Experts of a small language model.
Training: a variant of Adam for the experts, 243M tokens, 3705 steps.
Below are experts of layer 5 (counted from 0) of a mixture-of-experts language model. Rows are named router (the router's row for the expert), up (a neuron's input weights, with its number), down (a neuron's output weights, with its number) and show model dimensions 0-39. Each number is 500 + 25 x the weight over its row's rms, rounded and kept within 0 to 999. Numbers have three digits each.
After each expert's rows: a language model's description of what the expert responds to. This comes from a sample of Wikipedia text that the model never trained on.

# expert 7
router:515550528453521470530500452465519539492516483477509497482482498471519524478518488515514497468525539523483527455523471543
up0:519500471435505497523507444459554494517501491462512498514475468503495487500484509486470473509471475520510496468490502523
down0:529501525507494489453517522478496480465528512468498486523508462489517534491482448495474470514496528442517498478506523466
up1:546521487482497493514513480513544455517459493470510494468541473542519490486505499460497503446487522514482516456491501558
down1:558475483509527534523478457499471514495543485498468510489475488531464470505480505495503500487504479491504520508501528456
Description: First pieces of words and compounds after articles or possessives, such as some(thing), semi, quarter, else(where), strong(er), often in sports and music text.

# expert 26
router:563517535491511462481497468509505478540496484467524471539510503513496488458484560518499536479523529476540481511506523490
up0:503496516527478527503469549490485509494510496506540525526489445530503483536439495500424486496512447497505509504489494494
down0:465515494542516500499488480496503511527523533519513517453471502510482516482516525483494482531485490497512499550515496514
up1:511481459508462494457500511525509535508489520503480527479542456506504487546513506493523493531489499559459500547476513512
down1:538504477531496497474504486478448514524498491527510489523466475502516458480490502488507512505456478463489504516484495481
Description: Tokens in wiki tables, especially music chart and certification rows, markdown separators and bodies like IFPI, Billboard, digits, cells.

# expert 25
router:508482519501505485529509461452511514504537516466504472515482502528507520509532497498475506525506493504471508523469562501
up0:486486479487459459513512538492476460524478491522476496499485522533529479503510472457542465499461501460470480518489517489
down0:520480512527509452492512490452484457495473481522485486499509506524474433454502506519518509441471515482523530434513457508
up1:482516539535495477502497521471475496452509522564553456479465508514504480484465459490490497509505535485469486490463540515
down1:484530533482494509494484529537484518509494520529550502477498540514526519484512472508455512494534486543501502490487467501
Description: Capitalized first pieces of team, band, event and person names, such as Yellow Jack(ets), Iron But(terfly), New(ton-John), Nor(bert).

# expert 50
router:485493488541510494514574508480538514482543506502514483486501515495516486478504494526534524521518510487459520526477536526
up0:490470495492487482481502490518475483462472472509485542490522487510467515520494543519453509540504475498496518497438500536
down0:512544496537488506506487480476512524517485523503457486538481490496484543505463498491512536474435524529453530517481490514
up1:486474484451549501497494525496483467523485503532506491497517484535503483517450479482478526528471480474453495541457506509
down1:511536503501499497543480499499485539496494498479510494493486457480544524442533480503512562461533478488523498469466471482
Description: Opening pieces of Latinate words, often capitalized in titles or headings, followed by -tion or -ing, as Or-dinance, Rec, Car-tooning.

# expert 16
router:486507495511469512467500505537459523532479491507495511538535484503452501478470459422455507496486501508503468495520531503
up0:507510549516491520491467511543494463494513494499530495502473476507471480501495541495479537532491488462505515504473454504
down0:492492489493484505519513443470553490470437491502475484469481502481512522488516509546499461474487506486491488480496522518
up1:487516557477487493579489500534512491530506501471482542522504501490505518491505539472504497498492491475536487534485466443
down1:494501508509519446475514479476499492483456504480513455459552544473534508520552501527547509497471562497486519470532544539
Description: Prepositions and subordinators such as with, when, After, Although, Despite, mostly after a verb or noun; also the, sentence-final periods, table pipes.

# expert 11
router:538497500489545428503489515484521486509554465523545490531469503490478499462454467485469518464481497519547520494482491540
up0:467516497494433510484467491467491531539492489528488524526471510513543487507501521478513505467477486446448532476509498514
down0:529521548525497448484502477488473501495471469472538488486511490499486479525515490515532509498518538495479498481429462512
up1:500473492470501480446514534443490480535509488531507515511524463465534484483528478485474508475510548462475469480509526494
down1:478532523513478489479526489490492489510481483493512470532508515522482539526497543511519521503504540527522498464529516499
Description: Occupation nouns after nationality in biography openings, such as footballer, politician, writer; also "born", "refer to", and chart names.

# expert 34
router:499484515478499432463516478502494512496495565526485495554466463550516490533478465467522458445483474513518479509495474468
up0:479515551524472524522547527509549506493522508465532467460474482543515498465503513476497485487469521524520486492502518527
down0:483492509470481500515501501506534542542526524488502530513518496509462520491484509493443483503522502516523490471503482482
up1:519485516478541481501518491503454500467541524533488500488467475515535503502501460583491466498500522482506493517482481518
down1:445528540485509497522514515523520477491488518516550480520531545494506503501465520550446504503500490520453518492480503489
Description: Field names and bullet markers starting lines in infobox lists, such as Population, Website, Coordinates, Founded, and • before Water or Density.

# expert 13
router:557488540484534521539512488485549545480548496518557469528461483468490483460509500543501490513496502532528486522494507522
up0:502479497480499535490470528474523447457483483511469474517486515511472503470507517487517554515488516437525498470537514517
down0:494528575484457496531496481563524451485505499512526532545473485508492516536494469490441510477505492527532532495462510467
up1:499501488480518495469468520467485463492528541505507504438531499481474489522521476499514495509455535514500464475475495511
down1:501502482536469510542481501542465482507526522504471511510474491502502486495504506521531471493477486469459495459472499514
Description: Final digits of years and decades like 195'0's or 201'2', plus country and place names such as States, France, Argentina.

# expert 56
router:551482507501455467444509501508459493515474530534496513528480475528516485519498489519502437522529522473453484507468483494
up0:486506494522512506493516528512453503464499489512502509509499533484492530515529507472520488506528496480514460499509496512
down0:504507494506540519492467526447489482506473482507536521449489486543535495487486509509493567509492532467498499509502497526
up1:483524487467518500516466472508454586465513488467509507512508487488500479564511484499441492522524477509458496491485460483
down1:496538508474482491510549468526515473554484506455561423486500524463487496469511533511495504504512548522516514502500498530
Description: Function words, table pipes and sentence starts in census, demographic, taxonomy and infobox text, such as in, from, It, Coordinates.

# expert 39
router:499523495464475515530505503467558544479499483533458459463519526479502492504469482510542474476507549522528479539463488495
up0:498492494505516500482497531497510520518515511524529470498505465469498508495527484531391498521502495492510520494514504541
down0:512520503501461485444533499472486499492505504530563490500527552543523490491499509528478478524453484462470459475514503553
up1:559525525519483470522502477486539514482489491501520508517539491506508518446475446508518497535530530521479524574517525488
down1:520492465499501488489546527504450491525533480526471478471453494487546502491488465477491480515539504567474518500519482460
Description: Direction and location words plus word starts after articles, such as north, south, home, left, front, det in detachment.

# expert 22
router:486450516481482457533505478494514530511484491530525479506532525469497501504493542513487468523488469523524474502469492465
up0:531498488469487469475500505496499485450500489484445493494466481539499526497522521479480529510511484458467499510510494501
down0:513536548548463547477508469475521450500512502479514504539464490535477532476547481542472493516498470484532500519494508523
up1:514537470518468512504428507529526489473517489503498518513490538469488484491528481516476511486484508464527519561510470482
down1:508474520497490523511506512506492494504432468502522543501568506528493545466548461474516514524485524532482445503519500464
Description: Final pieces of proper names and team names, such as Yank-ees, Pengu-ins, Sny-der, plus sport words like football, basketball, Cup.

# expert 59
router:504499484512473481476498495511509490489490516455451557478496497542456498544473465500530491500511511433490475508515506503
up0:536495478488507475494474541519511499453497522524546485572498496501471483500491473518471447491470505484490491497491488514
down0:483559502454525485555468499519498546494521466461524448491516464476525493530495516502499526482509513498500475494506469462
up1:504493527487515538487480478486519506514523498494518462514486461483508526480518478454512504519509482491520498487492499493
down1:497518511486461513484488490489465511549502514527440477539497493479472492509489509490481520505507510487455495526474550498
Description: Currency symbols and approximators before amounts, such as $, £, over, approximately; also infobox colons after Location or Budget.

# expert 54
router:529523520556495458536521493499502478504488517489478487510530498465494501459494502491518513525486492528481548480492525492
up0:482465505483494495473499495446456476516515517494455487496521498532505512478495539509508501522505516484498441500510506472
down0:485487481472504495479551544486509523528510513504498497501537470513485518483474487476561517536485496512481527471532490499
up1:497510520504497513487497525498553479476486501534470462514520539453540495509500480492495541496525510473485471547468516478
down1:507521516484519485477463510492528468484443500492483526458514503493502469546523500502476489485516495483529484508485503445
Description: Possessive 's, apostrophes and possessive pronouns like his, its, her and whose, such as Peter's, Children's, the party's.

# expert 19
router:526476463513488469508484399498497477522464506446484531512505501511460519494488480500510491535490481490533515512502537490
up0:492485513517474534510459543510497480498516533514490498531548479509504496482495513503490510509516503525489521484491485476
down0:477449486479500492556502474473550540500457486439456502492479515526503491533468490477497482488495455565497529475507513470
up1:530501497526462527492479506551448487516518508531513502468459470475497481520507484515498515479555494502528524525547476504
down1:525473460533504510535511506537480497469530530491499458499538549449524508524481532491505477517468491473515500524482500484
Description: Single capitals or letter pairs starting acronyms and codes, often inside parentheses, such as (A)TC, (N)ARBA, ICBM, LBH.

# expert 6
router:527529488510472503465469501467539519512530479503476513497508490529526547447533496509499524474481507532460532484493446482
up0:520508515543474505502454541494441502504517498498508518474508504490523528504487517452510479493520504502531452519502502512
down0:535519511512460480546548496520436502530432521535503546486483508504537546486520487472531461487493500536536449502482504501
up1:564473483467487516490501482532469467526497531469497457499487469535470505526509487495496464551459486468475503523515503520
down1:475477495441485500483513482524514479515522537483502497472519497532480499504518487504465524499493512498514527487485489467
Description: Past-tense verbs, participles and object pronouns just before a preposition in narrative prose, such as went back, moved to, him, up to.

# expert 42
router:470502471471488521484527474475494530484489508533488498462517487479495477497505506465516522515514501495488513485570467478
up0:493514494537504516500495501553521491516491496511522496504505459504508516497515471494503545522491509508505505508478484491
down0:515470480478505472534482495506528481521493566478479530498523481499488540473486518481474507486509512512505485490514501565
up1:475508525475490464530464479491496509521502491451500505525513525508550519464513460490496486531506477492516496543495481486
down1:538500520513496512522509441514494502523477483509526483481499507450505456519507536518462460474491509469489539519480536528
Description: Articles, conjunctions and prepositions in physical descriptions of buildings and anatomy, such as upper and lower, on which, with a chapel.

# expert 12
router:480531476507504499533521478541520539500484477493479452524501498500493504518472537466497475494481454520500504489499518472
up0:479521534440492499533493500492465526521462530466510547495488542471561488520506499550525441479498526500480499506522507475
down0:479485527468524534481524493486490469524512524499453489513487532471549534510482488526504466521541557501538498522513515529
up1:487571513523476509513496494505530526462520462499498516490477498526489473499484512548491494487470499523515515492534510529
down1:478485487504489541504465470499509517507501436511530487509494507479503455520487510516514533514508480502465446528493499493
Description: Capitalised first words or fragments of names in tables and lists, especially chart names like US Top, Billboard, Hot, and titles in bullet lists.

# expert 45
router:501529498462534540545494435475523495491482501550505492498528461518540559506492483498467543509551531475521472525510526495
up0:472498487504521471495488474492546492502509489522471477532505536487543492530514475492533501483508522510495507488506496507
down0:493497488492535487474462502481491474496504513491513442529445510491453483482480490477457459536508487499500500439535492551
up1:524483489555512503521473439487515466528509505448481501517483507511527519508503531451483492513520488505449486503454492487
down1:513525492506495512509519531453544573510471487478499527486486483465466483534492529510501549510552468471461494485472494452
Description: Opening consonant clusters of ordinary words split into pieces, often in plot or character text, such as tr in trick, dr in drunk, st.

# expert 31
router:483521518493473522510450494479482510496517456502518493486507513477467503502476506495463504490506503500495523521528488474
up0:448471506469508485465510495494489498470517530521516541472511542520461470478506535475500451548543457514504495543548521520
down0:531499519496490516495493482513521510467429446511502501506488524493515532478487459491519538474527530510451523482530482512
up1:495495479502526481491510469460483493466478503464491504516502532505507497482511517532483460490504494485473514516462540516
down1:463487547497481483487515541566513503477492495532489495513531518528494527522524537491480538535478519513490475540479547514
Description: Closing suffix pieces of verbs and adjectives like -ing, -ed, -ated, -ized, often before "that", as in argu-ing that, asser-t that.

# expert 41
router:467480512507488519500504517517516476504511519492487504475463539519446488502504511506508527481494435520478520463458520488
up0:481482489505495507473495484465498487477469516475512465541491484486530468470498489496493478494504517493508462524474510507
down0:486499453462482532534541507529523471501518448501487541482477488505506499510515520548499484505483487484515497462530526542
up1:483495499496499438511508473527474458528509477511485503483503549495488476483509521470482498480443482480517546460498529453
down1:499507514536505457480513501541459548500508496505493507484521479503524506496556476532525503482476519449488471531490467527
Description: Digits in scores, years and statistics, plus US state names in sports schedule tables, e.g. "L 9–20", "Bloomington, IN".

# expert 36
router:552547535544479511501479462482490475521473491515513476459529477531478554467527508515536499510523502470519472483506514465
up0:480485473528480527467502482472536493456522514504483495501499513478570465502475494532524478536461468481512466534493489471
down0:472484512490479480523478484510515524491510483485514516508524490510430500474475523474523509518494454493510499474500488525
up1:449465493480506518524513540556489463495513520525489495565526529511503492468504464492475501489468475530535484495518468535
down1:523499487491478482523514486515512498471519538497511489508471521469469512485461510499518497485504501480524525474498485496
Description: Single capital or lowercase letters and opening brackets starting words in song titles, chess moves and botanical text, such as I W(ant), 6...h6, f(used).

# expert 2
router:478524473525493531492510514501447529477508467555462498578527438508482491510505516534506532500469518486479522483573461465
up0:503507478497553449480494491451535473469503542503535475507506526506493503535501491511509493484511510470476496489483516496
down0:513502511487502496510524472518448514522509531533486516514498486473540513529491498509482511452449543521478495506517504514
up1:513510482497488526512502556489509528482486520534553501503494460487506518496517466531508491492504550490489487520479509532
down1:494493463484452494468493465471479518503436502512503485537485527522493525547519493532474433484511511452478492504508470492
Description: Articles, possessives and quantifiers opening a noun phrase, often after a preposition, such as the, his, several, same, entire.

# expert 14
router:498537527479486520513516514529500529489502452496500473523545508491436499509473530481518499487516503511468536481473451476
up0:473502486528487508470480488508507509457518501476523489480476549497519516521512517478517492480466486488500488486465501495
down0:511485554509525495473457463465519502516491543504515510514511521497488503500478509547490538517542492520510523460508492446
up1:515518525467486518494439500528439519508502520490530471512504497546513497536458503498507472500496551471501482517495503491
down1:473491482527435510493471477509463462497504491516514514517478499481497489461490511532473493569543456481466511498548509507
Description: Head nouns after an article or ordinal, usually followed by of or in, such as final, end, version, per, edition.

# expert 15
router:507482501481505470501526499466526511508510489500487454516514479484449527505517522495543452512457504514493519494476459464
up0:516477524510505487515484490476524486491456505514490522450511516507458527488480485452550482477491567520538491501495468505
down0:494546490469560497466510525543515524477482520520476457512470453513555484513500488521512534465496514455516490467508493487
up1:493526458487514493496480533541480491482483479508513514458456509520530482459507505467511521531519450432503497490496518539
down1:468452494473499484470503509528549472516519512540517503500482461478518506498508519551498533484468489557576534479535510506
Description: Adjectives and nouns modifying a following noun, often after a hyphen, such as national, international, short-term, real-world, public-sector.

# expert 47
router:491521511488482532526518478502486502495466490508455488482540456518471515470506497510464547541528478438446496491543510482
up0:512508493513520490529475495505456480509512550458476467470501478531485442490531505478521512519498488499534481526513489480
down0:492514490523490503492519488505485490539529454497522497523485522481512496494508487519492512482534498477501448450474476491
up1:483519512458452490470496480509499504533496512502528515510538525488533481473486504470509518508554513488504502478546442488
down1:506477473524509492534516480524468508473464478485497493508494500460521479467485466440520473493469533515485466505480480528
Description: "and", "or", "the" and "of" joining verbs or phrases in prose, e.g. "interact with and perceive", "promote or defend"; also table pipes.